Weights of a small mixture-of-experts language model, trained from scratch on English Wikipedia.
Size: 13 layers, width 192, vocabulary 8192, 31.7M parameters.
Experts: 32 experts in each of 7 layers, 192 SwiGLU neurons an expert.
Training: 327M tokens, 4993 steps.
Below are experts of layer 6 (counted from 0) of a mixture-of-experts language model. Rows are named router (the router's row for the expert), gate (a neuron's input weights, with its number), up (a neuron's input weights, with its number), down (a neuron's output weights, with its number) and show model dimensions 0-191. Each number is 50 + 10 x the weight over its row's rms, rounded and kept within 0 to 99.
Before each expert's rows: "comes before" lists some tokens at least twice as common just after its tokens as in all text. This comes from a sample of Wikipedia text that the model never trained on. Tokens count by the router's weight.

# expert 22
comes before: " the", " a", " his", " be", " an", " its"
router:49 40 50 38 48 61 54 63 51 52 51 56 41 56 48 46 44 45 36 70 51 36 46 47 46 54 58 68 43 41 44 47 51 44 53 48 55 75 37 63 35 47 51 57 69 54 64 46 57 50 32 55 29 46 48 59 30 36 60 60 40 48 52 54 27 33 52 43 37 55 22 55 31 49 43 46 49 49 65 57 55 71 64 51 44 39 56 79 46 48 47 51 37 25 32 43 64 43 59 39 42 44 59 55 52 48 53 47 56 68 40 60 52 34 40 34 48 51 45 44 36 43 43 41 48 48 64 51 60 42 59 55 40 61 55 55 50 57 55 39 65 60 67 58 55 44 56 44 40 42 46 56 41 55 61 54 43 66 48 49 51 55 32 32 50 48 55 44 46 72 53 44 50 55 46 43 69 49 53 47 55 45 25 63 40 45 47 53 66 51 48 46
gate1:54 57 43 48 59 48 44 38 42 49 46 37 44 49 50 40 68 38 63 52 57 58 45 45 56 55 41 73 50 61 56 26 45 60 56 62 56 33 44 54 54 43 49 63 54 37 50 51 48 36 40 62 36 58 50 60 65 63 65 58 66 60 47 61 51 70 47 54 59 38 50 57 66 48 56 51 34 64 58 48 52 51 50 41 37 58 59 60 55 39 50 42 49 39 69 52 58 61 65 43 42 43 49 60 64 54 61 51 56 52 51 53 33 46 46 59 50 49 34 39 47 38 48 37 57 45 50 32 32 64 72 23 35 45 59 67 55 56 53 49 50 52 48 54 56 55 50 44 32 43 24 48 48 26 58 42 25 43 45 43 53 40 44 54 42 45 45 34 42 28 51 46 61 59 65 47 57 46 40 36 50 63 45 51 43 41 69 59 46 49 45 39
up1:57 69 69 32 49 73 53 53 43 49 50 49 41 52 53 37 52 61 39 50 26 38 58 46 53 56 55 34 63 43 43 68 38 35 47 36 59 63 62 58 34 65 70 69 55 57 54 44 37 54 48 56 64 48 27 44 32 45 61 39 45 34 43 38 46 39 47 44 42 51 60 61 49 45 39 49 67 41 54 53 42 44 50 45 55 38 62 61 43 59 34 56 58 43 39 51 36 46 40 60 53 44 45 61 61 51 45 55 56 52 57 66 43 43 65 34 56 54 65 60 43 63 48 66 61 33 40 68 52 51 31 60 49 52 45 45 36 48 38 53 52 54 36 40 48 50 53 46 56 59 59 38 53 54 52 47 52 61 52 48 45 52 67 35 49 43 44 58 67 59 55 52 26 40 38 49 57 61 53 70 50 46 61 48 50 38 25 57 54 58 50 47
down1:62 48 61 42 51 63 45 51 52 51 40 32 35 42 41 47 65 51 41 49 49 52 59 51 55 50 50 44 61 46 62 56 41 43 58 39 63 58 41 52 38 61 65 67 61 36 65 54 50 58 38 57 50 41 30 67 33 80 51 51 51 52 60 53 56 26 31 41 38 50 52 52 35 54 51 39 59 43 34 64 39 60 42 44 47 42 48 48 49 52 42 48 33 45 42 38 54 44 40 58 46 34 34 59 38 66 67 66 59 51 55 50 50 43 64 47 49 61 56 53 37 50 46 31 53 36 55 55 41 70 42 59 65 61 41 53 60 45 45 52 45 43 40 43 54 50 63 35 67 58 68 50 63 53 57 31 36 48 51 41 32 71 48 39 61 65 47 50 70 59 59 46 41 44 47 52 47 50 68 51 59 53 50 43 44 58 50 68 51 64 48 54

# expert 12
comes before: "|", "-", "\n", "==", "===", "The"
router:41 44 49 44 43 75 47 50 46 58 38 22 24 54 44 45 51 52 54 55 56 34 52 48 56 61 39 56 56 61 46 60 51 57 33 47 44 68 46 34 38 53 50 53 59 45 50 48 67 79 41 43 32 45 49 43 43 49 64 51 54 48 57 57 56 40 54 33 43 57 28 58 46 47 48 53 52 48 58 44 68 71 51 63 63 47 45 52 24 66 52 66 45 54 41 41 48 52 63 41 52 48 47 58 47 44 40 56 35 47 25 52 37 44 56 61 73 46 51 42 53 47 38 40 55 54 57 50 47 58 53 47 42 50 63 64 51 60 56 43 51 40 64 53 52 56 30 40 52 55 16 53 48 43 48 45 44 41 54 44 57 55 52 45 43 33 48 42 42 53 49 56 45 69 38 42 59 33 51 54 42 51 40 48 40 30 53 56 46 25 51 51
gate1:48 58 49 51 51 47 53 33 48 53 56 43 44 53 51 48 39 38 45 50 52 46 60 28 68 25 40 81 49 53 69 40 56 32 42 41 67 43 49 45 45 31 52 38 58 54 59 50 64 49 48 52 54 44 52 49 48 39 55 54 65 57 60 39 68 49 52 49 51 44 38 55 59 37 48 34 41 64 48 47 44 42 52 47 61 51 41 60 42 46 48 47 37 64 62 50 57 49 47 45 62 32 40 40 54 47 65 79 75 41 48 63 51 49 55 61 53 57 38 45 42 40 54 50 62 53 45 50 54 58 43 50 35 58 52 41 54 39 43 38 39 50 58 48 51 84 47 75 49 61 64 50 36 63 52 58 53 63 69 48 29 57 56 55 51 39 47 42 64 52 45 58 60 42 42 55 49 57 35 36 51 46 37 50 36 69 48 39 43 33 55 53
up1:50 48 59 47 44 39 68 55 63 47 54 60 59 58 48 66 61 55 44 42 62 49 59 53 46 40 51 38 46 52 41 44 62 50 44 46 46 41 34 47 48 64 55 62 46 56 49 41 21 44 74 54 41 64 28 39 53 43 56 47 51 54 68 66 31 62 60 36 69 46 45 64 65 46 34 40 54 48 72 28 51 46 54 59 39 65 52 42 36 60 55 45 53 52 57 57 50 23 41 56 69 50 57 46 53 42 61 61 57 52 50 46 50 35 59 51 45 35 57 57 63 57 57 55 39 52 48 61 52 65 33 50 49 59 44 52 40 56 36 62 66 47 53 54 52 50 56 65 47 64 55 48 55 53 64 56 39 47 58 46 43 77 58 50 36 44 39 56 58 61 43 48 71 59 51 50 51 38 45 35 61 61 52 48 40 42 35 34 53 53 66 59
down1:74 52 46 41 44 78 34 49 44 43 32 60 54 54 37 46 42 51 43 50 47 62 59 48 45 50 33 47 61 60 34 57 43 48 47 59 50 42 62 51 37 52 46 51 42 60 77 49 50 50 40 57 43 37 56 54 39 42 53 34 42 37 44 51 40 41 44 48 53 57 59 43 50 67 55 62 43 37 21 67 41 36 43 43 54 30 56 60 58 32 54 48 34 59 66 46 47 52 67 49 35 53 32 47 62 52 43 51 52 51 54 43 50 51 44 46 58 49 37 47 51 58 60 55 48 42 44 47 24 27 71 47 60 42 58 43 58 54 56 44 63 60 34 36 52 40 69 51 48 51 60 60 51 59 54 40 51 42 53 48 65 31 60 49 70 40 47 34 54 37 64 54 32 61 46 35 57 54 57 38 45 48 43 51 52 54 54 66 56 59 58 58

# expert 6
comes before: " the", " a", " his", " this", " its", " their"
router:41 39 63 32 42 73 53 57 51 53 49 46 44 53 46 49 40 41 37 59 51 36 53 59 52 61 54 55 43 42 42 59 53 50 48 48 56 52 38 61 40 50 48 46 57 47 57 58 52 57 32 54 20 42 54 75 48 27 60 62 37 56 55 59 44 20 60 42 39 53 17 67 29 57 43 36 62 43 53 38 40 55 63 47 43 34 54 68 47 49 44 55 46 29 35 43 73 49 59 48 58 55 62 55 62 35 56 58 56 66 32 54 49 49 58 35 47 57 53 51 33 44 44 50 51 45 62 50 57 47 55 61 43 70 50 46 49 37 63 52 58 51 59 38 56 47 54 37 43 47 52 49 41 49 47 46 36 66 48 46 41 51 36 31 49 49 51 44 48 56 44 45 39 67 58 47 60 38 50 54 54 50 32 45 42 47 57 61 68 45 45 45
gate1:61 58 65 35 40 59 58 62 67 39 56 58 54 36 51 68 41 67 56 43 63 50 35 54 39 77 60 56 64 58 50 36 43 39 47 31 49 42 52 47 64 33 42 40 46 40 59 52 33 61 48 44 55 52 26 57 52 64 50 42 42 49 50 66 64 52 63 44 45 58 65 44 69 33 42 45 56 60 56 55 46 57 61 50 46 57 50 54 50 59 40 51 52 58 49 65 60 56 70 54 31 57 47 37 68 50 46 62 58 67 42 45 63 57 60 60 49 36 57 61 49 49 49 36 40 41 54 37 42 57 52 41 39 51 67 35 41 50 55 41 45 27 39 58 58 49 57 43 62 49 78 62 47 60 59 47 49 58 50 35 52 50 57 64 44 47 55 60 29 42 48 57 55 48 33 53 51 39 41 57 57 47 39 60 50 57 50 47 69 46 48 44
up1:45 57 54 62 56 63 59 60 48 34 51 53 42 62 29 61 46 45 45 35 48 53 49 56 30 48 32 51 42 50 52 48 44 58 56 57 29 60 63 59 39 51 47 45 13 34 35 52 58 60 46 67 43 53 66 25 58 57 35 53 34 52 55 60 53 51 60 35 35 49 54 48 39 29 33 42 50 43 30 47 46 46 37 55 55 56 67 52 53 50 38 49 44 55 34 48 52 52 44 47 52 48 57 46 63 44 61 42 51 40 35 58 54 43 45 42 46 42 52 52 51 63 69 43 52 36 49 58 59 38 38 31 42 40 55 62 54 51 55 38 61 47 57 59 43 53 39 47 51 61 60 39 52 56 38 50 44 30 57 39 39 42 38 60 62 48 63 48 42 26 41 73 41 64 41 46 49 46 48 59 60 56 50 37 58 60 41 59 57 56 55 35
down1:54 40 66 66 34 40 72 35 47 54 62 54 47 71 42 43 44 55 63 52 34 41 60 75 58 36 56 45 49 27 53 47 59 48 45 42 35 60 54 56 34 57 38 62 48 55 34 48 50 54 48 65 38 42 53 28 41 40 61 45 41 60 53 50 53 42 53 46 50 45 57 36 37 63 57 41 52 53 55 56 43 53 43 46 66 45 62 51 25 54 56 37 38 56 43 41 34 59 48 54 67 59 62 57 49 29 57 47 52 59 45 44 45 47 36 48 53 56 41 56 42 52 50 73 63 57 43 55 62 39 50 49 45 52 44 65 59 54 43 53 43 54 55 57 52 63 29 57 61 57 42 32 57 66 45 44 45 34 74 54 50 37 42 35 49 57 32 45 37 45 28 64 41 34 34 43 51 57 49 49 53 52 42 41 51 55 63 44 51 55 59 58

# expert 15
comes before: ":", " |", "\n", "-", " (", "–"
router:49 51 64 38 56 65 55 44 44 57 55 42 39 56 57 50 54 49 61 54 37 48 45 59 48 73 48 50 36 53 52 76 57 55 51 52 41 57 44 47 29 49 67 17 58 45 53 54 52 59 37 67 40 50 40 54 69 46 48 56 53 46 61 69 48 35 66 56 45 61 50 33 52 48 43 63 56 58 60 51 54 49 57 49 59 42 59 46 28 50 38 67 52 53 34 45 57 60 52 64 45 56 32 54 47 56 54 63 56 60 50 65 38 47 43 44 43 47 43 32 27 46 43 61 39 49 59 60 57 43 59 61 37 64 59 57 55 56 56 44 35 31 65 63 50 48 46 50 39 64 34 74 38 40 57 48 49 37 52 40 54 54 65 41 53 41 48 42 49 54 47 38 41 47 43 46 55 37 50 47 57 46 49 58 32 57 27 53 38 44 34 33
gate0:53 56 51 47 56 42 38 45 55 64 63 31 38 57 42 53 44 51 56 43 27 50 46 49 50 65 37 39 36 48 57 56 51 42 42 47 45 45 62 62 59 31 61 40 46 51 53 52 44 70 43 52 59 72 49 51 55 52 43 68 45 38 44 72 62 38 42 46 55 37 23 48 49 52 46 51 57 71 67 58 48 45 45 57 41 62 49 77 57 55 64 34 52 71 41 48 58 57 66 53 51 55 43 54 50 63 59 49 53 31 53 46 54 44 64 33 35 39 40 51 32 47 57 35 40 43 42 68 49 54 47 46 38 38 64 43 43 52 41 64 67 63 58 62 39 36 45 35 56 42 34 50 51 56 59 52 62 62 49 58 48 47 60 62 44 62 63 48 55 50 32 67 41 47 41 46 49 58 51 59 56 32 50 51 45 55 46 35 63 58 60 51
up0:33 58 43 54 48 43 60 39 51 23 31 71 72 51 59 45 45 59 56 54 58 49 40 62 56 38 53 65 59 37 52 34 64 41 44 58 42 53 59 59 48 63 49 56 50 48 53 57 61 41 47 56 55 37 58 36 36 41 46 33 48 57 54 37 48 57 59 53 42 58 60 54 38 49 67 50 29 43 51 54 46 57 45 42 47 38 58 40 43 38 56 42 47 41 49 57 42 53 53 51 38 52 61 58 35 43 39 62 48 58 55 48 51 52 48 74 64 61 48 34 68 40 47 51 36 68 57 41 55 42 59 54 53 45 40 68 53 56 61 46 36 35 41 38 53 71 41 63 23 45 65 40 48 50 45 51 63 50 33 36 45 52 31 39 59 60 57 43 39 39 60 58 48 52 61 45 61 37 44 60 44 51 43 50 55 34 52 61 24 62 46 44
down0:51 49 37 45 49 45 60 57 34 43 39 52 52 53 51 53 39 53 77 40 58 49 34 56 54 49 50 58 71 53 42 51 53 49 44 57 50 57 52 47 41 49 13 47 51 72 49 52 57 54 67 63 72 55 40 62 36 52 39 52 36 46 46 49 50 62 66 54 34 46 40 52 49 68 63 64 36 47 57 50 43 57 63 52 49 48 41 44 38 54 58 47 48 37 35 28 50 47 51 41 55 60 62 31 35 44 40 56 48 58 51 55 42 52 42 66 27 53 45 48 67 51 40 71 53 45 39 51 44 43 64 48 49 34 43 41 59 49 53 43 65 64 44 48 39 57 38 61 40 50 57 42 56 15 44 49 47 39 67 62 45 43 53 55 41 55 51 48 40 58 52 56 49 38 46 44 63 60 50 60 33 46 62 38 56 63 45 34 51 49 70 55